Experts of a small language model: 679M tokens.
Below are experts of layer 4 (counted from 0) of a mixture-of-experts language model. Rows are named router (the router's row for the expert), up (a neuron's input weights, with its number), down (a neuron's output weights, with its number) and show model dimensions 0-127. Each number is 200 + 40 x the weight over its row's rms, rounded and kept within 0 to 999.
Before each expert's rows: "gets" lists some tokens that make up at least twice as much of what it gets as of all text; "comes before" lists some tokens at least twice as common just after its tokens as in all text. This comes from a sample of Wikipedia text that the model never trained on. Tokens count by the router's weight.

# expert 57
gets: "ed ", "ated ", "ted ", "ing ", "released ", "used "
comes before: "to ", "in ", "by ", "the ", "on ", "that "
router,183,260,210,298,209,184,214,244,179,257,132,141,235,198,230,221,233,207,256,197,208,225,263,188,232,147,262,187,242,170,245,246,179,245,234,181,194,246,181,210,212,226,134,189,146,169,226,236,108,186,174,175,194,298,172,192,250,149,206,168,238,201,190,266,254,218,168,137,236,131,260,251,254,197,187,207,186,196,161,104,213,203,188,179,223,216,214,255,126,223,135,179,231,238,192,291,239,198,151,184,193,220,174,275,227,202,169,230,204,167,220,204,206,133,162,205,253,187,190,227,198,164,197,218,159,173,133,120
up0,195,169,250,186,184,120,216,248,189,146,191,121,242,187,166,219,162,163,161,194,248,180,131,233,225,193,236,194,220,217,170,214,180,199,153,171,260,120,155,209,177,161,195,212,201,223,197,242,189,131,229,224,260,268,107,224,177,165,245,158,103,142,211,211,213,186,185,210,226,179,259,141,239,186,182,222,138,236,173,115,188,184,158,140,176,192,168,164,203,234,214,157,204,246,148,200,228,139,225,189,202,240,173,189,238,201,223,235,219,240,303,280,229,236,250,205,200,197,306,240,179,187,186,158,242,278,182,174
down0,218,175,207,166,201,214,193,230,246,194,188,237,153,215,234,182,261,201,269,180,224,211,229,186,220,206,159,145,150,185,207,233,233,197,260,238,153,212,203,214,277,165,183,202,199,143,218,175,265,190,203,205,137,145,221,214,242,179,113,157,249,196,173,163,131,195,140,207,221,158,186,281,200,266,235,211,266,184,252,278,250,243,179,151,142,158,247,164,156,176,247,231,250,125,281,157,215,219,239,197,199,201,200,245,120,132,141,187,213,193,140,132,181,203,216,170,176,202,132,141,295,212,207,240,168,168,167,197
up1,205,226,183,164,223,205,229,272,225,235,231,155,172,246,128,167,240,187,197,222,191,172,235,163,232,169,177,289,231,144,196,192,166,168,210,175,143,187,257,276,162,182,233,158,166,224,239,203,221,177,279,180,135,217,203,212,178,248,167,103,145,180,191,176,179,236,211,249,296,218,213,252,289,146,121,194,185,119,216,258,201,186,184,125,174,201,157,197,156,154,203,183,222,211,176,224,194,159,103,199,238,157,222,189,235,211,93,188,209,208,113,183,187,191,211,227,196,161,225,182,172,236,195,211,199,259,171,138
down1,195,195,244,325,203,166,207,172,180,202,239,231,222,198,180,255,166,205,229,252,168,187,159,141,174,181,132,154,134,244,216,262,226,239,151,186,193,205,91,125,250,212,158,216,203,256,235,227,149,158,148,222,165,174,141,226,143,169,198,237,228,216,236,308,158,148,217,246,136,186,204,203,191,161,247,255,228,295,243,191,210,249,181,252,225,197,245,238,224,165,238,188,198,205,233,279,147,246,163,195,161,241,223,183,198,157,168,207,213,218,192,253,200,210,226,239,162,228,242,156,218,165,243,164,137,196,185,183
up2,208,221,313,139,287,226,237,197,199,219,178,259,249,195,179,199,262,162,241,220,202,216,239,163,148,175,197,163,258,228,268,216,211,150,319,193,154,211,202,158,200,250,271,236,221,259,167,232,168,202,233,240,202,171,199,199,199,256,127,278,139,251,210,195,204,247,210,193,164,175,262,260,178,174,201,172,222,170,141,164,217,239,214,209,173,227,187,108,170,142,188,207,227,159,184,215,213,163,209,143,175,171,130,197,191,266,190,183,181,200,186,135,147,251,197,195,128,116,254,188,226,246,219,218,199,226,194,187
down2,215,241,160,212,153,222,179,221,189,189,168,236,180,180,228,164,193,202,188,368,232,203,198,221,161,200,164,229,162,150,251,210,221,173,197,109,209,190,171,221,271,141,243,230,188,236,252,228,196,222,180,202,212,169,198,287,227,182,153,275,214,252,165,270,177,209,165,241,151,183,197,235,200,203,170,158,212,217,173,237,222,209,242,260,143,255,234,172,245,201,265,276,145,210,210,188,127,206,201,250,156,226,168,218,204,163,219,203,189,205,151,185,213,137,163,261,133,197,96,189,229,281,255,181,235,215,226,234
up3,237,161,249,171,123,208,204,253,220,245,106,95,191,166,217,243,186,133,218,159,239,226,186,213,208,213,244,201,190,250,225,120,252,176,149,184,113,172,180,192,222,174,248,168,183,258,201,142,199,227,170,187,202,199,189,200,259,192,113,238,223,124,214,260,222,193,261,203,180,179,138,199,238,217,171,183,198,217,173,254,184,202,262,199,229,172,184,235,185,242,151,163,213,256,217,263,212,148,141,207,240,212,230,224,184,134,194,227,211,232,178,173,163,201,195,268,197,188,172,175,198,216,233,103,255,301,142,262
down3,277,250,152,275,162,211,215,120,217,237,193,149,174,212,129,250,250,178,148,153,145,219,209,167,226,257,121,204,154,204,209,226,178,197,234,234,240,219,277,187,184,187,229,211,176,139,194,197,186,177,242,251,164,202,223,255,249,174,265,204,184,169,184,160,316,247,267,166,210,179,220,218,213,169,136,181,163,252,198,155,185,134,220,139,103,183,196,173,166,223,179,152,149,186,197,170,268,182,238,194,258,163,212,232,167,214,216,198,196,139,262,195,168,251,160,163,238,183,174,179,187,185,154,235,135,260,168,189
up4,169,220,185,113,125,242,164,223,252,163,209,181,162,149,219,212,219,204,186,180,241,144,227,203,120,142,128,127,221,191,254,187,201,105,122,223,225,184,225,232,140,178,282,253,229,246,181,162,150,149,153,260,214,220,219,175,136,200,262,223,224,152,183,194,212,170,250,164,223,260,116,216,142,216,184,238,183,242,232,250,160,136,186,191,173,194,245,145,200,200,190,163,202,141,189,221,133,207,232,152,194,216,222,128,143,235,185,205,223,209,180,216,224,196,143,238,218,260,298,206,205,180,216,184,192,206,239,226
down4,179,243,227,230,248,124,168,246,197,235,275,225,190,209,217,163,164,263,192,248,182,182,137,181,195,137,227,181,165,201,173,252,187,263,240,145,228,156,134,174,244,217,274,209,336,190,196,259,185,194,208,219,184,195,228,160,232,205,124,193,258,253,253,192,148,178,242,249,148,192,276,213,241,205,181,221,172,218,173,190,183,223,175,173,303,188,177,245,181,213,221,195,194,283,237,181,176,142,222,205,244,147,178,214,263,234,226,164,264,161,219,194,182,216,254,201,147,249,189,241,218,205,175,144,148,210,158,132
up5,234,228,227,204,267,167,155,202,198,153,201,187,222,248,123,95,174,184,197,208,232,203,238,185,235,290,188,183,210,194,155,219,226,175,140,214,191,184,143,163,180,183,156,231,189,201,220,180,186,247,244,156,155,224,114,240,207,132,177,212,201,246,212,183,249,193,212,210,206,101,222,130,165,123,184,163,174,160,148,242,232,215,160,114,146,181,264,183,158,191,176,221,220,206,170,245,233,220,237,262,191,179,190,194,126,174,240,227,249,269,217,242,300,206,145,176,205,198,232,211,233,128,262,139,243,183,248,226
down5,206,266,177,151,199,189,198,203,206,213,176,217,180,144,222,214,186,213,195,265,193,157,158,136,202,168,147,251,221,194,177,227,242,253,175,234,239,257,182,154,216,238,241,203,152,233,262,241,245,188,244,239,188,263,247,236,234,195,186,265,244,235,227,255,211,213,275,165,188,193,202,211,158,224,183,191,212,200,117,200,114,174,216,185,184,154,204,151,160,235,147,196,168,265,164,300,179,257,301,149,221,185,193,214,271,150,176,211,164,194,143,225,179,211,244,231,154,245,142,245,172,153,204,241,96,151,203,272
up6,147,199,216,180,167,190,201,238,169,261,227,176,236,200,209,140,220,184,171,190,200,145,182,218,218,212,189,226,160,94,144,183,246,176,189,211,205,178,246,176,223,291,200,162,114,161,247,167,218,227,140,210,229,203,185,322,192,207,248,275,172,191,227,249,182,201,189,255,203,185,180,229,174,187,240,184,237,185,192,163,181,175,225,200,158,216,260,184,166,267,199,179,248,182,201,214,309,217,224,223,220,236,148,148,157,196,145,221,185,163,158,259,128,206,201,249,157,174,96,195,205,308,141,215,171,129,233,227
down6,169,221,160,204,238,194,196,224,230,213,241,206,240,220,202,286,144,224,204,197,234,196,177,157,208,217,183,186,163,279,242,165,211,248,235,121,175,238,198,168,177,227,99,181,242,248,159,209,129,161,261,192,157,173,255,128,231,270,178,209,231,121,258,216,198,231,161,238,170,199,189,222,242,213,199,151,218,241,222,225,100,285,198,182,234,182,201,248,179,145,174,242,183,215,156,243,187,222,199,218,236,196,252,240,235,181,162,87,226,182,206,144,237,209,240,203,224,219,254,141,236,159,268,173,212,267,171,130
up7,246,162,204,250,242,237,203,244,198,216,279,179,176,214,219,156,183,204,272,180,177,192,150,188,173,151,246,171,205,147,230,227,191,151,169,216,221,229,282,98,228,205,241,218,230,188,247,227,215,186,170,191,229,120,214,106,215,190,164,147,231,201,158,186,214,161,235,202,182,159,182,192,79,161,243,217,175,189,230,168,221,217,193,197,164,162,170,125,224,157,170,278,253,228,199,261,237,186,158,182,234,274,182,204,183,201,209,168,191,173,246,170,300,139,125,230,176,133,248,245,176,208,121,145,185,188,200,166
down7,228,207,254,190,173,188,217,254,177,228,141,159,192,235,146,139,177,137,170,208,210,180,239,224,238,149,200,292,179,199,193,182,161,204,166,228,226,198,312,227,156,151,105,154,132,223,147,176,219,262,183,304,246,221,253,223,158,228,252,163,186,181,134,100,193,208,149,241,161,236,202,198,158,257,186,204,205,234,192,229,224,176,201,217,202,192,219,331,202,212,228,178,231,181,252,199,199,178,201,172,228,195,215,186,176,161,234,149,198,204,246,229,233,243,251,178,202,192,173,142,230,198,180,217,195,306,182,142

# expert 88
gets: "| ", "in ", "of ", "was ", "(", "s "
comes before: "the ", " ", "a ", "200", "$", "1"
router,228,257,217,251,185,177,247,197,181,221,161,175,324,184,209,228,221,197,174,162,237,207,247,260,181,220,217,216,184,163,271,208,180,191,215,225,197,231,195,223,218,237,150,225,163,102,243,196,126,248,185,151,202,194,138,197,210,110,260,129,230,194,159,198,271,266,142,169,249,206,187,203,297,206,182,145,133,206,181,169,219,295,199,217,218,247,185,212,212,202,175,112,227,225,181,211,208,197,135,178,164,186,188,228,265,221,100,240,204,172,194,183,247,157,184,148,217,183,152,204,140,182,207,147,227,166,151,205
up0,253,169,192,296,194,152,141,176,132,121,232,227,124,161,173,210,201,164,169,239,181,193,161,243,224,166,202,224,163,197,211,211,241,132,194,166,171,247,196,191,177,132,167,168,216,219,139,282,197,165,142,176,154,156,168,201,182,263,161,201,191,257,243,125,148,194,241,242,208,209,117,191,176,141,206,110,183,269,203,173,204,219,175,250,207,212,183,173,232,168,259,220,201,210,197,204,150,242,146,174,248,225,219,175,92,221,228,254,213,162,191,208,144,213,194,132,233,204,241,166,222,105,176,212,167,204,166,241
down0,202,219,138,148,197,270,220,220,208,226,137,146,208,238,217,170,168,107,187,179,226,210,198,188,144,240,211,216,276,198,154,254,239,220,251,200,198,152,162,206,222,213,275,279,154,149,175,119,198,239,174,237,203,254,233,210,194,57,179,176,165,171,216,196,229,268,212,232,198,175,180,218,251,194,207,239,176,174,174,204,176,194,211,186,152,207,161,210,178,189,127,163,197,183,223,183,237,195,213,172,166,155,160,209,350,172,179,178,179,178,182,215,203,170,267,264,138,243,163,195,159,161,243,158,230,145,254,195
up1,177,175,208,242,231,195,250,200,139,209,201,148,245,218,189,223,213,244,201,265,217,237,233,220,210,218,136,218,237,140,287,247,164,282,129,215,230,241,138,234,270,203,279,250,186,244,196,251,223,181,296,184,229,153,150,217,218,180,249,195,146,208,206,82,253,232,215,241,254,244,188,172,157,238,204,231,130,192,153,201,164,232,230,196,190,185,236,180,164,228,206,174,201,169,168,252,190,208,257,145,140,177,145,221,220,106,110,176,221,246,179,171,236,189,219,194,240,235,186,177,267,226,215,209,209,215,158,183
down1,199,202,216,277,142,184,243,237,206,191,243,213,217,191,213,236,204,205,90,188,196,244,166,180,187,206,221,190,154,236,145,159,233,185,273,230,225,172,92,166,122,271,146,232,293,143,223,212,184,216,217,177,144,233,142,177,134,218,90,245,224,208,197,260,210,134,215,190,189,234,238,250,258,230,259,141,188,162,248,216,187,190,172,235,138,185,155,253,220,181,199,192,226,203,219,123,174,198,201,213,231,198,188,164,175,214,136,223,167,274,186,232,118,211,170,149,241,166,224,188,219,165,213,220,187,176,160,157
up2,182,253,233,186,164,168,196,223,161,195,182,209,150,202,168,119,209,215,175,165,157,241,225,214,214,200,184,194,201,223,227,169,263,129,187,232,231,161,244,206,142,228,163,173,216,189,122,282,217,123,228,184,175,230,176,310,105,174,287,158,220,200,197,169,205,129,171,255,179,163,194,187,258,120,196,251,180,169,128,242,185,199,162,283,170,243,167,208,214,161,165,228,280,204,187,264,256,220,236,174,189,218,202,269,215,180,177,174,229,241,205,221,258,129,239,168,219,168,202,185,267,225,192,169,238,159,171,261
down2,158,140,186,152,198,181,201,252,164,239,236,231,171,170,224,240,146,168,198,154,220,128,177,179,217,244,134,198,234,215,187,148,200,169,148,215,157,239,128,192,203,114,197,195,221,212,222,186,169,179,213,222,256,177,259,106,218,225,176,238,180,250,197,273,184,229,133,206,164,168,207,205,123,227,232,182,149,244,275,156,270,216,255,238,211,245,134,155,253,228,184,253,228,109,170,250,173,198,159,189,231,202,214,140,188,228,205,154,201,224,193,285,170,181,247,177,214,255,203,260,160,185,211,254,269,177,121,208
up3,195,199,215,213,211,118,136,228,304,222,196,140,261,234,213,226,130,218,234,226,232,203,139,212,246,247,251,145,247,220,163,171,149,231,275,214,196,185,209,155,233,152,178,169,182,196,172,228,167,152,214,173,245,204,189,212,158,187,208,221,249,269,198,163,223,180,184,137,256,183,232,198,298,135,225,187,220,186,204,133,149,283,185,204,190,178,169,103,108,175,222,190,224,178,199,180,200,155,158,155,95,168,186,129,198,255,224,140,180,263,194,177,209,153,206,194,236,136,206,221,226,206,187,186,228,233,216,233
down3,180,227,118,175,231,231,200,170,115,188,238,270,160,218,288,205,234,187,172,232,148,194,180,196,224,221,205,215,229,152,252,198,198,231,188,235,228,243,176,226,148,179,238,229,249,234,167,245,189,235,174,125,202,205,202,209,256,237,248,177,204,164,133,200,193,289,214,216,130,198,166,240,139,221,309,296,187,194,278,247,202,199,192,192,211,190,244,208,224,253,267,220,224,207,263,210,222,299,262,204,207,186,196,225,176,215,129,181,196,155,139,201,274,209,187,150,229,262,185,215,275,230,209,233,170,163,239,221
up4,254,218,147,220,221,174,163,222,209,183,194,290,145,160,246,222,201,177,255,145,163,188,143,258,297,159,151,202,199,273,213,214,211,152,285,163,179,214,195,216,283,218,240,237,208,202,179,245,169,184,147,146,200,113,174,195,85,211,237,148,233,223,221,253,162,225,217,201,276,196,185,256,199,244,257,242,205,177,165,204,241,232,234,206,191,227,220,257,196,248,169,207,233,185,220,194,227,146,230,149,204,137,241,195,158,221,249,112,209,271,212,220,211,191,169,222,198,210,215,192,176,225,259,131,213,162,124,192
down4,201,178,233,125,226,126,216,228,162,166,223,246,214,251,181,170,193,243,138,174,151,207,203,164,172,196,176,247,182,265,152,277,220,194,232,197,169,236,173,118,185,183,171,312,174,197,153,172,199,189,204,195,177,200,179,235,195,222,181,225,190,100,222,250,155,145,221,227,218,171,217,253,204,257,156,215,119,261,193,102,166,253,175,268,218,146,210,201,145,181,213,81,233,186,192,181,205,245,208,237,207,174,198,195,202,210,188,222,236,169,205,245,146,204,147,167,245,186,287,216,171,165,219,232,161,202,114,249
up5,182,161,242,268,233,197,196,202,201,263,213,242,178,213,199,235,244,147,145,151,155,209,170,170,139,185,196,214,213,175,204,158,166,137,239,183,211,175,224,150,216,242,124,101,139,239,204,160,276,203,163,174,201,184,176,178,233,168,131,175,243,195,240,181,259,177,155,179,166,218,132,184,182,234,271,273,307,227,195,201,216,226,226,166,198,243,204,235,203,236,156,218,165,196,151,198,150,197,213,198,199,179,157,264,283,203,171,214,195,188,134,256,182,130,191,197,233,191,142,186,180,87,219,177,266,204,289,202
down5,180,157,227,228,261,189,220,137,158,251,191,241,196,298,135,130,251,194,224,289,185,165,250,265,196,179,179,169,214,156,268,175,255,218,157,219,206,192,179,201,207,205,150,192,162,234,212,145,268,206,188,172,222,136,195,165,231,179,236,196,198,190,204,179,122,154,261,200,159,229,167,183,132,132,171,240,130,268,143,160,203,205,209,188,209,214,266,176,225,194,205,148,225,170,262,175,230,92,161,169,201,214,215,275,204,252,178,222,182,192,133,209,239,198,207,238,236,224,203,281,227,176,206,167,207,136,136,240
up6,221,270,205,174,230,137,252,231,193,201,227,220,180,215,147,226,167,186,194,266,227,233,145,231,231,227,187,276,159,176,155,191,175,230,214,206,223,257,273,156,154,222,152,178,167,194,135,215,253,200,274,218,244,196,214,218,158,228,249,213,162,242,211,190,190,155,212,210,155,199,202,286,214,196,100,170,152,144,218,182,224,180,171,245,246,235,166,205,230,222,160,195,185,223,267,266,211,296,205,162,216,212,205,216,248,248,247,193,178,224,241,200,176,254,253,94,211,157,156,238,123,183,194,133,257,135,256,148
down6,233,140,165,222,279,230,160,210,143,181,168,196,208,148,166,167,219,176,275,200,157,165,231,197,174,183,180,172,177,185,226,159,217,177,214,205,183,203,225,224,267,129,225,218,252,287,242,220,175,195,139,235,192,222,249,292,197,246,196,176,269,204,201,189,263,185,126,173,178,156,184,196,245,208,201,233,193,167,228,228,175,232,236,245,208,163,200,209,235,177,234,216,296,223,135,143,179,155,221,170,200,245,270,226,171,157,240,199,232,239,204,248,261,128,109,233,210,221,269,179,240,189,303,179,205,212,120,265
up7,247,166,222,235,278,202,156,210,116,181,231,253,170,241,212,259,111,245,158,162,225,196,229,196,230,227,251,212,189,220,231,236,159,162,217,269,201,170,211,291,261,155,233,249,215,172,248,190,148,213,216,213,185,271,171,205,207,156,202,181,218,220,229,186,124,152,177,147,244,201,205,178,203,244,153,174,218,179,277,211,281,212,235,258,157,171,205,230,209,212,185,136,202,195,204,284,224,139,244,230,211,144,243,228,226,276,215,229,199,202,190,206,112,235,238,229,106,216,196,223,219,102,215,266,181,219,191,187
down7,130,167,212,137,182,178,170,212,262,201,232,185,191,156,165,214,209,157,189,237,184,221,178,238,193,196,244,185,183,180,165,180,246,148,198,180,180,143,179,88,180,289,238,265,207,91,217,241,304,273,179,199,219,167,230,169,234,278,130,172,158,216,74,220,256,221,232,192,291,197,192,229,172,209,230,173,187,124,202,173,175,217,174,114,124,204,185,223,247,184,250,205,245,202,195,152,165,156,251,194,192,209,197,182,180,227,258,214,234,217,183,155,180,220,191,169,170,218,236,226,196,205,228,186,183,259,199,182

# expert 78
gets: ", ", "(", "), ", "; ", "\", ", "including "
comes before: "and ", "which ", "but ", "the ", "including ", "with "
router,214,195,211,207,213,226,205,215,188,253,180,161,262,183,260,193,313,187,227,193,187,190,230,241,161,213,246,172,220,135,187,199,147,178,183,230,149,254,207,257,179,236,112,214,100,170,271,203,174,196,182,197,186,237,183,208,191,180,264,163,253,115,152,183,242,199,80,162,263,211,212,241,228,195,179,96,187,218,224,168,261,230,216,217,203,248,272,212,211,205,179,187,227,222,254,213,268,181,137,183,184,191,136,220,198,219,169,275,194,177,197,155,224,155,198,210,265,114,155,242,146,188,192,213,199,191,153,157
up0,206,218,216,170,260,180,245,246,244,236,260,196,116,139,208,184,195,113,167,171,158,226,196,169,182,227,156,199,101,213,212,191,185,179,146,308,174,206,154,228,185,139,202,248,213,198,142,173,211,231,185,237,134,196,236,182,183,234,240,259,199,192,176,243,160,130,213,200,197,132,213,196,276,212,187,234,138,200,203,164,203,139,217,206,242,213,127,199,119,197,165,249,185,263,223,278,152,204,269,166,235,180,182,250,157,188,210,193,208,233,145,215,152,93,179,219,206,273,212,264,210,191,243,200,158,209,193,223
down0,239,178,174,208,194,118,204,195,158,166,106,224,170,226,208,198,201,180,189,166,216,209,194,204,179,228,215,256,175,265,138,164,243,245,230,181,261,148,219,163,240,254,165,185,187,238,198,208,195,164,178,180,176,137,150,232,230,212,208,135,145,154,187,140,181,274,127,180,202,177,192,228,212,258,173,180,238,156,184,194,167,193,185,148,178,185,173,181,177,169,199,166,173,172,212,212,208,284,177,224,176,206,102,180,135,169,88,225,183,297,212,281,93,193,133,228,174,223,203,206,190,261,270,250,258,223,167,203
up1,218,189,242,194,191,208,217,202,201,264,254,145,246,179,218,239,210,263,219,136,240,236,192,159,211,91,249,183,230,272,235,166,167,145,128,230,189,258,241,210,182,149,184,199,228,153,230,164,233,271,208,216,219,273,235,262,266,195,145,213,205,173,204,201,175,255,184,186,208,217,212,291,166,207,196,157,229,288,226,140,184,175,237,236,187,171,116,155,219,217,170,181,244,276,242,170,189,204,182,240,205,267,153,143,174,169,172,254,246,171,225,196,132,218,211,193,197,169,164,218,103,162,158,238,238,161,171,169
down1,243,211,231,138,282,211,204,233,227,144,227,205,199,88,236,184,220,206,220,247,163,202,158,197,194,170,243,106,251,247,224,185,273,105,232,179,190,180,223,176,210,214,195,201,138,201,182,181,230,196,183,239,168,225,180,205,162,192,210,139,167,273,194,240,145,244,189,147,224,253,239,186,231,194,198,197,211,210,194,223,212,237,140,194,241,94,156,262,137,232,151,227,223,214,233,184,289,228,268,175,185,199,165,193,214,282,209,181,161,120,240,230,205,237,294,190,152,184,221,162,155,125,181,195,171,216,200,157
up2,229,178,208,224,84,109,185,243,178,202,215,254,230,104,175,166,223,226,182,200,213,202,208,244,215,167,153,193,232,206,182,175,227,128,247,171,206,137,208,197,138,210,208,180,244,214,130,177,232,215,246,163,223,210,275,210,292,109,198,179,226,178,163,182,238,163,200,231,196,231,192,241,162,168,268,270,166,177,205,207,127,203,129,235,234,178,203,128,246,213,200,242,206,192,163,192,113,208,203,190,221,212,275,210,182,204,212,201,246,177,180,151,228,280,172,258,259,184,248,104,236,178,147,177,168,233,185,189
down2,150,226,222,138,216,207,183,205,173,164,154,120,228,193,160,206,280,241,156,218,206,240,170,248,217,252,296,169,207,223,218,217,196,240,210,126,165,243,133,191,304,216,162,240,226,195,192,173,223,184,114,251,184,144,168,208,170,257,200,163,143,277,227,214,218,230,252,255,302,159,173,160,152,226,161,216,198,177,174,202,196,226,266,184,113,216,202,302,228,162,192,138,186,207,221,213,214,224,191,231,178,201,126,216,257,162,263,190,202,212,179,195,141,177,219,237,160,183,182,243,201,223,245,146,184,229,199,238
up3,222,234,226,285,248,173,202,250,222,138,198,209,245,139,235,159,186,193,198,243,104,168,220,204,203,216,216,230,168,178,191,284,218,219,192,212,245,182,215,182,176,184,237,206,140,224,205,233,213,157,201,191,156,219,221,219,155,187,246,201,202,208,187,198,157,102,251,176,192,222,199,212,181,116,125,212,215,225,290,195,260,141,185,186,215,186,166,205,245,292,179,139,261,133,243,179,211,238,179,81,265,194,130,169,193,215,279,191,251,217,167,239,154,213,187,175,240,184,189,218,154,276,244,164,183,141,210,151
down3,199,149,188,219,196,180,224,163,154,175,95,201,150,217,187,133,232,187,255,210,225,214,247,165,197,200,206,155,257,214,232,189,181,210,213,172,210,214,175,276,172,169,197,174,194,149,199,92,250,182,226,221,208,216,204,228,176,171,94,264,238,204,248,149,236,171,217,160,160,192,195,237,124,240,172,135,217,201,212,107,202,229,188,183,210,140,243,167,99,98,136,173,223,148,211,181,182,149,263,207,191,163,240,246,170,181,179,206,239,190,236,138,222,227,255,194,220,234,158,184,198,110,191,258,246,217,205,241
up4,172,153,171,205,274,240,187,141,190,212,251,210,165,211,222,163,151,229,168,226,149,173,251,181,159,230,191,196,189,183,273,276,236,232,236,141,223,196,230,211,232,192,163,144,255,200,229,261,164,106,191,201,221,194,171,221,237,91,201,226,176,239,208,151,176,247,242,202,196,188,245,216,269,187,243,116,197,128,236,233,166,232,164,184,168,192,207,113,182,197,154,207,214,153,192,243,217,183,165,150,193,190,269,115,185,227,171,153,215,153,134,99,197,271,159,181,224,179,170,187,230,273,187,159,184,170,250,223
down4,179,138,232,208,220,157,201,264,170,197,171,183,238,264,282,196,318,169,237,190,216,173,218,232,187,227,218,218,191,203,128,252,249,122,176,222,179,185,174,202,216,271,267,199,256,188,200,165,210,120,197,210,131,247,210,230,287,195,233,237,222,196,242,180,189,223,227,294,201,164,212,212,259,240,191,151,210,234,144,162,195,170,219,262,218,276,91,188,195,172,199,161,135,193,191,205,174,254,224,154,159,271,203,179,252,217,204,200,119,191,194,191,147,131,221,225,178,220,212,233,164,169,157,256,203,184,210,164
up5,158,215,282,216,181,232,258,210,163,164,183,107,222,149,198,205,196,174,189,147,173,296,232,164,160,257,214,237,163,228,254,151,190,182,155,195,181,182,129,219,245,263,198,178,207,166,236,176,152,148,113,236,194,158,201,276,164,271,250,202,215,221,157,278,245,238,136,202,209,201,249,188,163,244,172,219,143,216,244,118,211,240,280,232,168,201,211,172,138,140,182,174,187,250,209,185,211,284,156,205,190,231,115,222,174,199,168,196,133,172,168,163,167,192,257,165,191,195,194,208,215,163,176,143,204,175,231,185
down5,176,128,139,242,241,176,232,197,246,191,169,233,195,167,143,184,217,246,202,240,252,229,194,220,223,118,220,205,275,166,206,198,240,161,227,155,227,163,188,151,126,220,220,220,155,216,229,201,256,223,226,268,221,172,199,230,222,176,148,130,198,190,220,148,238,157,194,196,155,210,135,185,200,185,247,200,285,205,200,316,173,220,177,219,242,206,152,286,268,279,167,245,204,227,212,225,144,227,208,224,279,196,244,185,231,167,226,262,221,182,182,170,249,197,272,182,135,260,202,135,169,187,149,216,215,197,112,191
up6,226,105,213,268,100,148,220,218,166,171,206,198,179,175,176,266,229,221,187,150,218,295,185,173,115,188,227,270,201,161,155,215,182,224,156,266,154,176,202,208,257,192,223,183,166,281,230,240,193,176,206,186,207,147,227,195,167,154,237,224,309,172,184,237,145,204,179,212,124,252,196,216,172,229,207,178,206,248,149,120,268,155,230,248,197,205,186,164,165,213,224,208,184,238,181,199,204,282,154,185,290,151,178,197,151,173,161,192,206,198,177,195,234,184,185,148,219,270,199,181,206,181,203,129,203,205,131,251
down6,199,282,183,146,276,222,211,234,205,194,238,270,204,236,159,169,236,152,148,255,208,231,239,212,186,236,243,152,179,185,227,198,262,216,273,192,125,184,245,221,213,154,159,174,179,176,193,202,159,295,195,236,205,169,230,201,195,225,240,141,117,166,217,145,203,210,188,183,261,127,186,149,148,185,138,208,220,166,193,190,130,176,275,220,202,175,208,188,249,191,197,257,221,145,234,241,161,181,185,204,202,195,182,206,144,176,253,203,194,237,234,178,183,148,186,192,149,112,212,179,218,174,271,220,158,240,250,59
up7,239,216,245,264,147,238,165,206,116,248,183,223,213,208,208,202,217,209,163,97,209,253,206,214,226,154,213,264,209,214,202,275,199,215,215,170,181,145,186,175,170,160,97,156,183,272,291,209,151,132,167,166,228,231,162,282,216,176,169,189,307,228,181,208,192,235,180,214,160,238,188,206,141,225,141,264,215,202,222,233,165,216,177,241,155,185,296,254,158,261,235,175,183,193,217,222,243,172,207,135,170,208,220,208,148,262,211,228,187,164,218,207,229,173,167,249,237,175,117,170,177,225,171,171,215,176,219,149
down7,232,248,182,211,171,251,249,176,240,161,110,158,218,227,105,217,177,195,209,219,209,264,191,182,161,262,242,215,205,124,172,257,214,298,187,136,166,237,175,135,295,247,184,174,239,235,191,219,148,158,189,254,265,225,231,174,204,223,206,234,212,150,249,200,213,183,200,221,142,123,166,208,215,194,251,205,179,198,144,223,141,238,167,213,281,196,162,226,218,198,223,266,152,154,199,226,180,152,186,213,197,193,269,103,202,183,121,181,133,233,173,250,155,196,249,140,193,209,161,199,204,225,187,216,218,180,148,194